Experts of a small language model: 2 picks a token, 302M tokens.
Below are experts of layer 3 (counted from 0) of a mixture-of-experts language model. Rows are named router (the router's row for the expert), gate (a neuron's input weights, with its number), up (a neuron's input weights, with its number) and show model dimensions 112-223. Each number is 128 + 32 x the weight over its row's rms, rounded and kept within 0 to 255. Numbers have three digits each.
After each expert's rows: "mostly gets" lists some tokens that are sent to it at least half of the time; "comes after" lists some tokens at least twice as common just before its tokens as in all text. This comes from a sample of Wikipedia text that the model never trained on. Tokens count by the router's weight.

# expert 31
router:147088166130130110079122062105124149141117178116116099133118092106075083104145147119142172111141129130121107083093153137112161132066158079131078122123072133165136132132159115111158182136160146146164105116128094093067095171140134155140102140104159114129140187206189162109114158143116164122086141137156062062140147096188106086172176091105
gate1:064081114122141123126142125142185149171132136138078132215130128079127135138108163101108128100153073140150128097160173096089075140060146108094147155141090148138124158099130161153160111166085110163135147062144085131123135137108115166115129144126155132133124135089112011152148181112135129133136107197083090078148090130112122040120129116110
up1:198122101130153117070139108153169048076131146163122148014160112165116171149121140106128146171120091151128129115136144083148092118194143135116124076184229144140131134129137142119093091148088145155123101134164158143133064101093156120121128152142165135138096126093113151159148150175153090096133125136139161145106089071112121117155095132085
gate2:145146123124175117104036059103112143144156156106121094062132175082187109154124167184102170164129116077111115133049144175130097110114145114185107189128070058181128125128143121109125026114185141102070148083102106103118141101090109143114092074155069108163173197106180121105175171096122165123114099163148086068117129083088156152144178119129
up2:130132035170071170129158159141149112113133126139160145149143105140110144136136074066119129134078123095203160061135086136163166102141130140131153175132171123155122158112139118103089089162134128157189068139132111177158109134150133124123107124157130156150095089160108131126133145125160133094130153071137107167075167089117112123092146125154
gate3:143080111161149101120102151159120163138174129111157102133116194108115077210081132186123120108100183141101180119127115155060178098027121105109112099111111113167095134186100165153178125125131158130168094127037115132121085162119106156154040118160170146140118123175072156140074132161115161098101092099089102129177151065100120138086146119119
up3:160108022077098154128143110072089093111103136149116077146130118124104177098128154118180140163156114067181080145128120091092121112158128090108080103132173089095112138077110091162114122133169148091050087112170174142141110091119113135100147146113071047122107181100124117114129126102125096133186140144141161157097110106144136150201144106093
gate4:128101146119145116084154034130054166085174065122153120085149165135140127125145111131139135104113149129186130123149199140151163052117159101109107127161088166192105099133122106095156106108089056181095165118103132116085136134159125104181073123124104128134153126179114132096159221175144188122111086117135131181145136079088094059121135110134
up4:121098192130096118121145126129108198149199144098100135126151147132095137147138181175157146166166136110135146124138191191169188095038148130128206145124117169195160121128129130119153084173082113159144171119114115126102147129098174107131090090123130075063119124147147193100152204145177197160097127135114133154137132129164147078138079097116
gate5:150139110167120073127142122161144142138120089111129142108163151138170132128110108129184140120182126053194108174091117097111197122060071094136058096163146139131099200146178107144136170142081179125122141137077138171098116129128111166156073178126124121121110146111135105178118200122170115139108131124093124134129150079130135147150153118113
up5:095162139121105123119182140115123129126085132195112165140150186105090139132152167154081155074112085166137117168176139195113093139174116084153128170134094118086131098061116096147129080114128158141127139103196084074177176154124176101117158108099136147133153149151118135152149101087093116155172167200084099113096122175095086124132105149169
gate6:119159102065096119102140157125172135062099082131165146168127132085138104165063095140129143163118106096112190098125094113146128143122162141096197125183099091128086171112073144141133075123154162113166116129089145098096079132091142195082148142189104130080150148168163136134119173063113176136048116138157201076159126145118143145125151086138
up6:124084109111126058152149133116113173159111125128169141085119102102117208116142150124135113132084122109131098120168153162146091147121146110074123168153144115155098175124135136160083186143123159109073098129135168121155108152171149127071127131104189153169073121160146109171169178098165139203099111124103134101183143102153074134147106133106
gate7:124080162164116129110133147135176139118102149077146126158118123136131132089182112100144139140097104155128071079107081155121116086083108130079123079090179153178169091151139107158145052156181093100100142080119140115154108106119152102075102166118110148109121160152131190157117147092048113139146198146166130125128160067152146205133127064105
up7:103165159095144089138139127168093143115219108147111141107130115122145144138095148128127088115155153129150148139109059111105069208153154132154145176152118134102145159122157109143056148105107103159136145132193163142077110178161128183166150146211101147109110141115131059142129117160164100125128101100177127124101126135130109138120121196179
gate8:120132133108126134140106089137126082164197145096141124099172087144146089098101112060089153089116084157105158142144136099124127093123073117134101078101169152092125100147157113142120144061104148203076193170131117124133169103157143140173141153074158087127117117199185180108096104148102186135090101112172128133096072100125134103134118148142
up8:144091082078150153088139149170137141140074142113112155100126148147086185112159156138174110143150159141142084078059108176125165156164167103170173150200072075171116150086120111131185111130140168112106139145167145143093126174191081134085096116149096159152127121110099080135117146150153158136095172056082173098122173236138186138132114111141
gate9:144122137056122121112086076089079081147158185180123109149150111129098149107093158138162141123131094111106124175126159117115102141161165107184095113074154162152090187155141195110098159097127126107099114091132133129162127110105146129101107117116143123084102107116047169142183191100060128086117101145106159093102088121136066087116123088170
up9:146184151075151142119128117165135068207206154110151129158118100142136119125103165135133124100118129090114089124131135111127151147192120120122120135097139138099111163143066189105107202131119108092108134083141137163120115120107165117107121153103170116097141098146073112141164134126141129117122080119119204077128108148126085090073148111179
mostly gets: "research ", "Treas", "based ", "career ", "focused ", "hockey "
comes after: "He ", "and ", "his ", "he ", "was ", "She "

# expert 19
router:158139142121161140114082093138116117138094204090124177107157073137118117082143127073180128082109105145139111155093092135104140132133145167170100110114076129143138172105108221140107143061212114090133113100105127088139109179136100111082068142138148099114146086136100106129155125110143134113140129107180116134159145096146104113179144080119
gate1:154154092177166146136129123118164144160149138131093162183173154111136136101112135086141070147152110082155108076125145178123111113164090125171103133113101174116047086079094136137128071114162149132107166136137144098098131124114141116092148148102203168110114083090140142075109136174131134113182143091137130187188062141097186164133104079109
up1:134174172083165122126103134124147097112145152161167146129112127118139091096144087180129155112086139152154148132127097147155110117138137136040029116094118156130127081142133091077085102082053139099155183109173094105094151165136125129094119135090097113152134153121088094150166102117069091087077140157151154094135118131069133115116171151129
gate2:138095119116164126101127141113111088132110156137053116117063132186090207155159088061129177147113146127146163138138118164127103203138137152133101124117067072167149139164169082126056079091158142113116058130083176184131136141126085090136130177176115120102137127091118143122092110092124085160138112158148173133143157108157059150136122106147
up2:158129142127152129088179185144117075143047141105107102110119178111075159119128155113090141139077125095151157156190104144128130175170140164134121129135055058132156119189172094123126086135151110117084113106125145130140170094133132106098125121149174170113155115110121114089179135122111152127123111154117165180166156163201132180120073103145
gate3:171163164087076147145137151097126142170178190080140145135166058163129124107157143059113157130070159124113140161073099157088122125154091093148109157169125078119113132081111153159124138153123231134125085108135134108124217163127151120109111170119242101121163097085157112127140077118155110121137082152128134162129119155145103133168114126127
up3:100124142138135094132181120089150188075146083150085143135187157157098178145142126167098095118133139153152142098157181098126136140160104121124187083108123175138103107089133117064116158123130095149097151095144066129159153140101133185113157105158078153164123148088119174116124140081168123087118155192124199152160072113104091113074142139125
gate4:135092156153161165097139115093088144137129107135101145094186095138129160100161103135169100157110110127180081124123149124138092116121142114147117076058128156138108126097141127105130112147175140145106106131106076150103070114111099164164143140137101119123156107145094084089104114117148108131123141103137104111020087151115161152103125077183
up4:152170147141133145137134091126199087078121125132120140129085126162152147111157148062092080181119104152089139067141134116087136108156182174084101156129116157135141166183203140117139174106139123112073216124135116078132091067148138151180116126070156090151095123125119146074175127119128090162167174166110143137123053155127080154186104136108
gate5:162145127079152098142155140183132127133129138099072118116107151113147119131125092113089112091141123120145187125101133125123191133102126093168128152168179137110156083120150147102195109063147096050170098127166094128128145102168118128057094141143096148074126090111133122084090155171122150143115096116140129149113143092112154153121101145081
up5:119143117119122097138088166133142144153128140123122138068149096169060082154134094116079178097171151145139156157150144144120159132112106118143070131151156130105172097145159168080177073144165130082151144103126119100177166088133119123081096141143067162122113074145182102087127127129121108123064099128140116109079097125175185088116143110099
gate6:119101181161073162102142092131142152117119115134129115112125141079119081075124098113113158089180141146081172107150233125075160154174111165082113089127112145057101089151139152139176114171141133095144111135134119153128105051089112200096162085145161162118161143098115167110111098129116140165077099163104125153162048132188160130143131134095
up6:187123088151139175146126088120152106136117098141123130114129150127093182109154102114053068161167141218148087089078150124103152161134102089160143142092144111143144106111167160140121159147114086083144124143146099062193111154095176115132151103074108073153100130149125097089088125173117158146124162136143154111098107199141147135076174149126
gate7:117169162091172111171163153165163146118129130178126151136155127150170180122196110137135193141105144143171152162158109120117183116101151100097146193144134044159114171101160163101133204153117100174083092096115108129110088104122095117085137091132152166132137132168135062135087127157166167161070069141070160105159083126079135104145143109136
up7:128103124122104143117199146181130116158149114127086164118166168091155173113125160154123107125109202112118142125152138133126156082193126130095131179119111160159137151096100161072191101088145091150119121093116168122123191095168188104127196082077144105142108156123114099089088106097170169184068105136128176120130094147081110065146167058109
gate8:108163116157126133121095100081139159123114185123188066161161114164146125132116101171137145160106093092117114118096143111170170060071152102112161100082108188120094162125151171120129122069099069122159139098047160100151124152171151140087099146097094140162122086149180178116141095066119167171100157102175156150109188138114120199142114081139
up8:107132169137139116081099116146105123073120172151040097097139178061176104164109183094137109144180121097123117113149164177110092131158109214067096127138134153164124147171146143149122092152096117163131102133087146176119097163162133092100159153133194096070117178132121125180158106114182119092175087107138162149148118100094162152119117159127
gate9:132135201134161092090063122155113123124154146078148153170120108139178136063118123151152117091107174092168061114138111130185140117126113117126137117105166135083169154138128129156134094096149117069159112119144204137093099102133124148058077098152122156070159103081097178113131157159164096163105103119129147087071193114112094117102164092143
up9:119135156137152134143129161116112150133115104127156139085116135186186169110169116107072099103146170206140152119141143101141153160140087088127140185109117111106113063125138127104101079088121113184113143167161102089167196100193060137190190118149168115115126092121060084121122150101110183116136148176126109166075125148100109128088140184129
mostly gets: "latter ", "John", "country", "same ", "creation ", "Him"
comes after: "the ", "The ", "|", "end ", "age ", "University "

# expert 4
router:115128156114218154104112064129136139184124205110115149105166080152138135067134138105155137106111131157102104135116093139087142121148128120200125096123085140120135165124133189109148176079205071066131131126120156075135088140115136111080115118128144050098117126146096120129111103113121146097132108140162130131111143123188102105130107102131
gate1:156099103109109138149147131128124102163161160127065138146109176160121165139143163143114110091172100090130146086149055105110122085165152149145116153127140053113094174143142215156129124131144180114181113083106166122145186115165083111097110159134186110142093120117125105147095091113156112101156116101103139105149127169145174146096121128113
up1:146126117131085181150116137089168107145106101118099164181104144101151070111141083097112100088095169183190130131111139172113078120122162118173095092104163111077058085144178169141105144106148112139116082115187168119180161128096098133153183119136208137120152104152106165089085115190157108108124157189142134153168148052165067145071117137169
gate2:095105129096164097069153168096138215122102149135131082129124167139081131125139099113103119145083116158169126137154179154103149113107166124124113145142143123121179151095142108098102168169115156108132044151096142089122068077111095068148100121107166197149105124162131130063108154150114144168140121105125134131119162126197162143159117132142
up2:149097121121125166115189130140120183122131116157041122123109130092120142169092115138121069123128126067094164077118133116121166109108151085139159143194134085131111124141134127124122112159142172126120097143111134112085171069093136118140158105152102070154142139142159143061194122100146115127207131151099158178108078117146151143135111156140
gate3:137096125076155087153113167130186058144139174067067130081134137156080186148145156101078172110085128155167110079167121114146137137113138122140165116095143147174066136115164114127097137108105156151124083110130073189158095137130159060157151109142127152144127116116122138128119114083174162079130166138215066100060142090110104068108090073103
up3:103134109168140144130126090118093182151122122163128058094122135185142086124129093130147092129190100108121116173089153123133114147134100164102148164120103149119125132132111178161100134169103113182066147136158169173090165154166108207156118152150165177136099107144136119100190194118132128139085094086136130096084071104105098125128168152126
gate4:115170130117079118197134125113175143143068115073159125125084124165162086130153177133150148060135177096116050095117063144102131191158149137151122030089113134190144126140117119048130105142118097129151152154159153142118091165139149133189128199129132067101117089203143075155124108175127121127091095192138114115115061093137136081101120126115
up4:211140150149088126183154180148133122165067142146075126090085115230133079129119124107118150115128166097129109178135091154196157161134130131172124109086139159095162120140131115109160140156121197159112143193155142198143084129116180087166170147104077068094141139200132127103143090182131137155099105138140110110155139088129117124141154102197
gate5:150046159119169154081095170140113149146083181147126118120152093094030112161125084097147168135105131101137108091168101087118122095105127108115177146132116136123153170100159180061131098140115144080089134166104122096117106099099118073164111185138115147163088122175167133106139143150147113148138113166151109108115165119119146108208075104177
up5:127080098171145173175157176103145113163161147128114171174120059108106166097091138094125132205125211114139128099172145166133101133157139095095132122129131154188132129039150084169074107135152113079094119106113122110159093084083102128123157137157125134168143173112130159147140075093116046176130163064060170139125114158146113090138169099129
gate6:134153175103112176114120102097155110132073102060105117090114138147142168092132157100121183105123119124157096188080105106122180145116184158188098100090126107124157107135121136117084211110152146122199093105084125148081148183133121140095105179078144138121098141120129071128125175118132116123084112103186170073149116129142124084131218079106
up6:112061087147101095126157157126102067078111112113074148143140157173111097086123115130143124121142107140087123123131108110182167068162099133114162226122128110158097159147065113112136127184159127179111138155106123119187076097126144120088086103132098107064114149158169165059137136107113189134060068060088087151112125112135139118143156128102
gate7:119104152113165139119130107107168127144105113160165156080150160175093105161120156116156169064107109066101115138153084109132132188160122107163072103127064146095176088137146088148096130084095061126141102103139148101069099189105070142094103148112075100117127150131116129088156113139080175148105151155102125132094122145100096133097176150097
up7:183110112140050070131086167152152115157065125122139101157170102122061109121109059153074093168126138133178144100121126137191165123106108150067159121095170162122109108106132118166122132194136166088127159119117114135138150087118151128157165081087190169087108115140133181148131145219124164135125105150116118081179131119142142124109127130109
gate8:140147076113120071134118134093126119071107122111114168097148121107127144082109129083118151164123105148179181159144143167147087068098129189139123107105168107150185155221079103098107068108108154097177175163114140113128149114121089145152110167132148128158092113138119134117121132075054145140109126167162135096082093123125104170141114135178
up8:141162204163065142162133101094124167145144094085152106157106115213160172186085112137095134127101100074095112122144084090143114158154135117114112172097120163065115112219092200148037150097107114162150118136138148106153139086176162093096138116159078177117166230101146128151144141123139129136079193139107135128115134157135141082103130129088
gate9:093121134158109149154088117117119156068103149133152131152126062142172091127145133131147115175117078096120125095133084131073079151139130160171053027129070167154135125123137144113116114128162150129217171093127118100104132178129105136120126145126140121160097155139134137145113113136128121120116077138123116121095058113133115113114091112183
up9:147122119120187106175099078091092110121056125153091184125148141055153140133140097063129160148092155147165153134116121088128104153118086160108157099089102164118117081077148157161149120078111126150178135113139133226135144169135092170132067136100128129159086066106152162120159127087078135127163141125172152097132128141073122165192128117127
mostly gets: "Directed ", "creation ", "middle ", "village", "station", "Swing "
comes after: "the ", "The ", "This ", "National ", "its ", "this "

# expert 44
router:172100137153149109119149100135103155190090093182114068094193107121148141105133144055148087141097129117111124139114121087083171114128126132150127100110101132212131147064167127045116155104173092127125127130094114041106117145168069114140112164078146132143138085137086124092103108152123088131153181143151108125126151162152089104174142106123
gate2:136036100140139181169111105159159133143106138144115143143143073089106134145141127097144088150118077165132102072139147128128128107108190149162190095157133171140127138122150116093119168159091111114116130172170152110160077128107152166146146139136129137095141173144095167133110203141136163081101178079117192133162199106095076168082143172181
up2:167187114085122122103138104136119092089106085078149112111156176172114079141145080140100046134133161133158167119088106079197160098111102157127147114140111174149129098116111098109156123103113138173147113128152098129112147080142100130124131146143070112140135147161126148148132023114088147137098109088100096130159092103171182112096097155103
gate3:123162095098169126168085091068171167136136150150160072111153141117199123127102101090139135093136097163117179110107085136116111146153134173131076138199200117122117115146166133109124145131165183084126136172132164194114115176090160109145128094156158100153149089106128082080067134132151181085104096106180143168127043113193109121149144153088
up3:108028066113127106087128146193122107162125093093113141122113104114067083108148120155132148148136142090114101138131129089134129079140107098132132152083049180148151127074079127136122137110147064177129107131091090082112146133156124183133124187093089148062128147139106151119163134215114098142144138116104141143130191121079121133130125085131
gate4:157096079081110179175074215138040108121174167148078082124067067103151150155120153078088040120091169124095137112111092116127144112095136142117134099143163205158102125134121137105106110102142131102182125118171114081109079131145187108123099108120080115135079126121131132120138090136121099027169089158126141079116135142143065146162112135147
up4:151141149151129088101121188184126119133123114099159125095109172081105179142134150119152169134169125192090151152115185087160163125187130114125050149133149098180070070153121140142118133106125120080153090126112100149131096076126089153205147157036087160124095162098123206146129091151171129094131114144083136149121165155176134137151156160123
gate5:156163153118147068099168160194158155117140137190157102139169118104140099128163134143096165128119125172117118128149187147114138205101155144065138064145088153101137045147231136163128090132086148154095103074108165107139120129140089179132159187083134137151111131125125125136132103136111093164104162193126144157079068144156147120092118127093
up5:136174088157175145120140084148153137142167159094072118122120089116148089071132140108130074166131104179085143161093138072040058216081141164139122146133086114113181150126183125131086125128154124160130081152117088196170092130143173114081173139099151106113112140133114130135098161154097101159129128143143167124115132107097098150085079125152
gate6:151142080127136141091154114163147169155168120194145138088145071142136083142114155096152096127127061137123119099112116124108093100109182190123086132147147187180109150083073149096126098127133100147151092171108065146130064142089165041104130066101129121120133093131120131120189129136213138126128091185109116085165116098125155116135124119147
up6:132111093142199157147174086082134147152130124136080127145131104097120106119052112107145098134149163074113117120117089148073108163115098133139138085153066148108119181106136119097115137126148173147151078120145114089106082128063165150094149066202136098114207143126106142100130162169137099148119141199131129088071109107136049229086178184150
gate7:122190049144164122104148106095164110167125104113089131131098205140172118101125071080126063127123096147173130112138146115165161131140075145146094122146109172095134088161181172036185096169166053129125102165184108114170146146162095085053141140086105134106105135127112170162114149135135142065149146151196140136125141114128150190155153128131
up7:128058067125134114116124074152127116105136136124194153145097056110110083089083112090160099157157121096146139138107141186142179144102138143126134216140127155193153195114128128153139042169157131106170136165146159070167131065077096155153111157169093090159142111056123150123096146090088157134062119182135127126126118166092207096155121127188
gate8:141126119116165166119124118082162094118154153143094120055085050171110177156144150125118098097171198107102075131141169077132073162137179100091130095153125124073141171142201125136135116094097088150124127120145161087110055176135101072118119129080178128173103138175108096138158128098162121105207157132172139062169159132168083185145132143132
up8:114144041122121163162093102168120062102166094173184112088157099155079113142110182113156060126099097114152090110126144071178112138119087186131079140156128097143179168099139130136107107102103101123148123154146126084156072165118118144102104138098156156133113118126122145119103163090147131091149098116177195104132207151057108206143125124136
gate9:160127138166099126128148079151097179136187177093128129096096089142127203175133118176170135114125100140140183122071101053157140059117153132117068121120108158110098134092085148135137103083136155135108117078086121162150076134152109124131069070135147081162158132141109084128104138140155097120131136087144185082111131133150150146083188068192
up9:143093119107085142107124158130099169137118108097125105181106119131088147127166099126093137101138098116143145136084143177136128160123132085166158147107098134171137107133183157110104139164117112066140089145209093121034119147085167144165144125109122166117141144122130135098143109112137145130171121166172185136115129135107147088066079163114
gate10:091133142193157172126128161123072148139111100134146108103159165139086068150145122120153172114114131137108131119150146051120123162145118116083112082159123142147160123138126099090142096141145121185145112104090110124105100067147190187105144138026094141084076161111113129120143136123115164130113189123140144135133112169123111174132096163066
up10:071109158108100090115163096148157072147109155099186113097152076116148143132120127116103100070112102084156087104095123138125058188092074109156083093155128092106113140131134176141148117075154157096088174162125152142151155130121126056104076180163137123153114090136117122115174125083106087097153146111135055131134160088087124167188190116136
mostly gets: "their ", "his ", "its ", "His ", "her ", "Its "
comes after: "'", "0", "of ", ") ", ".", "°"

# expert 3
router:132160178111162082089086096118122137131137145139130099105166069151083145096103153074139111138074080178125075096115131128099158123121116075142135109101081143154103177122128143055151118152165096155157084081099104124130090171129127106148086144117135097122118145156118141096132114140117149086130129135214067148077085092135063127132084071111
gate1:142124177074063144127115104063134137109164087096097135147101127124109137151084125133139159163157065149079119212167156159148136128170085169147103173052100121093114124216124106069164122147136117191128153132089140117165125136149123124123092204129140094143118114100115130112175123144133112114144163159178131171094059164126135149131128126175
up1:118120124058053130105105121122112102092141169111144125089104086093112119121122118118097184131107110123082084170153130137172146107144129138137080189088077088087118136173098148188176142132089127140126105109123119118124202122142143108095104130113162116112078133097142119110146105188110114159169114138117090158146100157100088050125146122129
gate2:104115172134169079122093136145176107123148130118072129152114120116102110120171132129116143087117156145133113073172126126135088123080107128185102132140119052092133173186093108138127144134109177144188146116100125169160095127088163169165115147088131109093081147188164102120090124190089159120094102122109149108114205163134211188099168159125
up2:126134169115209098156098160126210072109114164116110158131131129165104145171166123082120130072107149116183184080120092116113122140046137123223102127134141091143119113152111148146118148064119161161173161094099129153170059089120159157163094172104127115162138123116160104135100121151061146141138101146163153121116180130132115161097115165195
gate3:163159148107120171150071108065135151096084102055106093117085157194141148089119098130133111100081140142114144217169103146184141134100129136139119093042111202144122090137083147142118123141185130105139155108104122126053131095099149123078147150143150101217159129147145107136129167111116192102176125097177180169066107139130201059137059127116
up3:107136161135153131158115108144155115163156034123168117089131089107140166135144124107119202133141117097121099132181135102075102179110144091093119134089103120183145113130135153114103072138126094080161112140127136110098137091141126121115093084160132115110147099119101127086142137113051148231091163197121152132149151114152141115166178125089
gate4:164049156081172087082164200112127125126067114066160118105172145120166166073115102150162115092092123095164088122156115096168119140130164121074150139107105126116143089128127116170124165126109173150151124113121218108102144136138103117164154150092126117102120097175123085088126086151141095088087178140117160096158121110134087081065140115162
up4:159089160132153048131174163138151134097119164062132110060129131117101114099124134144165139104125072107106129181143095084184094193192087112122172130135121119130179099123143115108146058104080129158131156159116155139146112145121153142142155120105094136083088128127122087091083030108148093160070164120102213148165149098140131045093102125162
gate5:096124122173092118153141089142115138111150181106120149105129075126145129098100183099149169077146120067127111048075145076094172101134158117178104090083122128158158126108123166154127102122145148073138081107045101115145058163127097109148148160116191110133085143136106103106138101130150124138116088113138068094098110122188027140134101127154
up5:158134178110093092170160116120157120167121168082131079135121156123145141135063121094136093145120098153098105102113118159073092140141113118127153136099168148123125125099109131139153131158135131123112127071207162132164115090098155111127095179172162126083159081141101120173094109154078139195156113078163147167122159130130192169135174129149
gate6:122114125162110134131128164128174118171077138106127128147190123130197173189134140095086122122104121081170133190092109107153130134163124119136124097129111105150186077144142136128144136120116151095092105090116128107153148128091142213097088124101138140104108170191101152171078110132156191133091095156076131139146122109168163151041132154163
up6:102161159090112104121075106125086173092153145058141139126116104165100145120130146155121162087166141111149184123079088136114129203125103123175124128082139124165144145106103126155122114129116163119118118102032144177160133181162176147179076119147105122165185105070126142202136125145152176108104123109139159160151170107109155140205105158164
gate7:152147133127106110128101094134121128134122172197161149121213157153111109159154172095075201181148074127104095132122170125108104109209049121133089122098175179116069101134080165107074125135076145130115097114147138033181164125066146078086118107128060132140147128130152113095076122129124095091140130137151107179110094145122146121132034121170
up7:145101124100119187151126117087175131119130106182125129125079163079080094165201118116120161105108122093064213103108127113122103079183114114080125147157099093120099100157061096125186093138069165141167095151138155077146092092103169172135140088147124120141101109111165133157097032149106158061095110166139104145147139129121222100201127130147
gate8:125132126099107189123136091134140088107088088165124113061124158157145205102129092096116123154151129160147118139123073133157180125105070171152112163140160072110137085139115096123153149140135105141096184083094132137095162126150123172101066163150126138215101119078150088147086156112149118110121151109123108093168076104097133226193148135194
up8:104145152098105135145080151069138111101165117178171103103096138170175131131107119143159096075094083100151119088162148149110153121106083164158153141066148132117121161134089121113175094150107075124182088144183101114117124113138134132134104122191152119222131103113117094115137160122158093123177117134134083139105160117103162082153119128126
gate9:112132136102104164130153138110176126147138103144135140071131110132097133118157131143120142052096065144122162131103141106091110140099156180135124085162079120121122142104096185073148088119152070140127120117090123120114131128196102177139086107092132118129063052140135101107133136151054138147143163140181094076081158167145137136137159197134
up9:145153158181140062126084114160078156130143150069119114170129166151169146108156127090133082152148112118110109158141109153081170180131110131158139177101151099169083157132172135119108155080139135123145134177133138089139143139103127114124143146140086090149140172150132111135110155162197166152090131125141159139107158117141144073160132080173
mostly gets: " ", "These ", "•", "    ", "Height", "Died"
comes after: "\n", "| ", "\n\n", "- ", " ", ". "

# expert 40
router:138095195106123129080094135154124138146130173159167068095186100109068107133105135100137158155155108118097093135078115110112214174137124078098091114121115120125074126120130121092210175163169126120159144089124115094128106118161083158119105145045124108090127123158152157097118116135122153099112160130129091113152176095134092130180198100114
gate8:118073172054150114118162134054098131157110156128210151107126132098118130166101103129119153128153169144142155131160171113151137133162157099118149091095105073152129152092138163116049174153170140160100142150142181137103096098127096119051117102142138158148107176139153123126081123168149122131148082150120183117125118107128102126191139151094
up8:144116171106147139165127162132076096133149130091233092147113149144107140119078136138139116133130044189131110118126152138144111077153143153139121167090168135169126158102081173176124178155168069143092149129142137144067097112162082109056114131100125185141144164185120089149122122162164138099153073165080149080070173163116117165123107134094
gate9:152142122204103179045095100144128127121090132193135113036125120148135123112143133144156146183140127129157081080083135091113141119156113194144143138127121164115097165108155193149086133143098126112129187160099137147154173129116081152111100138108085095112139102115171195130066136142175108151143094149081142162139157132113111094107134077096
up9:105092113065148078134147143067126146059163149050106121196122136105137108151129130144086149119135111140119174165156107129211122113086115061122071108107096113178136067146124074123154084124129105132080103116057173075151130120135127117121125118165149100171128163160118065105152160111101122127107187114110095103136109141166118146108173141172
gate10:111139083085127152123149127135122206168132153128164075108126140157163152075133132059105128165128136151068119123102130129116157120149154149115151129151122094145137094123140173114125099136170146180103179167147122094113195077203140095104174094081107113128111199083113129100093094144095142091092112122118192192089153152180104114169130151139
up10:137098100133127155135106121136109116055142154101119186171129118110154151141101147116128059120146128147122089152133165106099133103118105114175136171161140153117064145154126130101082117119121105185132082154053131108100153144040135138142110169196088100165141113135156133113124188163166135146171114143176104108118073151127130119077073107157
gate11:141101083121106138129112099122142173085134128158095096122153196101124224116102142068095079164128127107097109131129130060160220111135092140088131173149119156136127123134104145168114178110067090133095053093113133058109134140215137112057111138105167103154135195171091143129084163139194123142129093111152114178126118105153156162169176128108
up11:102073166095159094125139165115103200101129135163084136117147106131105115118092126139166150230165191138082118041115156158082171113075107128110162132162124160162064175143107089141110153105145134109156086141137134098102126088147132059132100106108070121137098184116179203104132129177074143132106119119149148178182116113181135149168115140100
gate12:122113092139130121188108178152083181162148140105136109106120163160129097138123154136165145143127071108100128068127098112157167126144124156162135157085124137129104144172156188111141110125205146106089125056128129113127149159113088121144108203101152133108142152181146131133069149200126136084114105211135148114174138073143103143117200140109
up12:118137141151093058123214121106111113115101072143133131136110120142168144102114159146141125116148152136158131129121118109120108097068095127097131075141167138189135119063117178075137072078174176156095120136113099107098100104154105091102168129176086141074141105150160098109120185096171100155106117067113084108135151179120164144124108142071
gate13:110093128144178090115126109126171125151079160057130106138129103186136151094149116111076076111125130122129115107079164122134154144109168076078082133090149105138129133159177142099143098158188086083155056141205209153130063184156108041088153124107092130184153172154123096119101184182148148134141131148107157127164161117120092119168157154134
up13:101150149133161124111155156154128139093125131107105102146122160179138199121103159141117080168122146104108159073119106141119178146140138099121161178093200123117157118142155177118161076176202113105185084096162149118146141078130112065147155132053128137167140182169183107104107166166137151168130154106092135191168092130124158130116171138093
gate14:113131118212089167032129112184149131150122114158169123104161151097092170138126177163125140101061093186110148139201094079081117138159093164109114121105122160131094088148139162122165164119121138082110111105100109137102101155097150104083071106121138125126149087124132131073162148084133117142194146138129155107118164121146099136107140125118
up14:145081154181109121108136118114150106142125174156183143124114166139074098160130129084191131098129154135119174169173132092068128123110101104130074150171144135152110130156204173083072082130146113101162125104120076182118115095083129105076104110169166160109167197169073115105107187115140120111114148155099166101161206089105119134144178123139
gate15:178068155106094094093141138164143201201133172066134092115161180163108153105165093064134151065142121119158089117196132123156175093113124081177194122103113149164118138150082129068117112115155073102130144095141143079148114164170075106134040144062125153109119176127141184133158120176101145091059145205159117125145102133142155090087152103070
up15:131135142157120166113120164154118223187165172143142102128129084098082140194159094116128153129125145127086105128167172140156143095143132131120140112099103160122109142103088130135133108161129125120056129134143134135155138141169119120139100094087161147110131122079180196162132155132166096140104017120061144087155126096101178157060151138146
gate16:139069073136087124125162095094160129155109162184093174171164188123159097133211139159100114127121178151133138118174125135089188115149105174164137115114111114147186164117144123144143166090166157099131127164153102103105071159084124096148108173093103178115075185183107144095113141059163120142141146108110134081091122151143166162127162129108
up16:166099145090057112109203118089107121162131136143087131169106128094138085113164129131134152140152175168197109124158083095143148097158178119132154101134092125173120174115149137133073185112109127197127152156168161140085125186169074132142119110091076171178115146141107121100136141116181114158115177108158078077122101111138077109135141152141
mostly gets: "baseball ", "championship ", "lb", "Championship ", "Iv", "scored "
comes after: "| ", "in ", "won ", "for ", "team ", "first "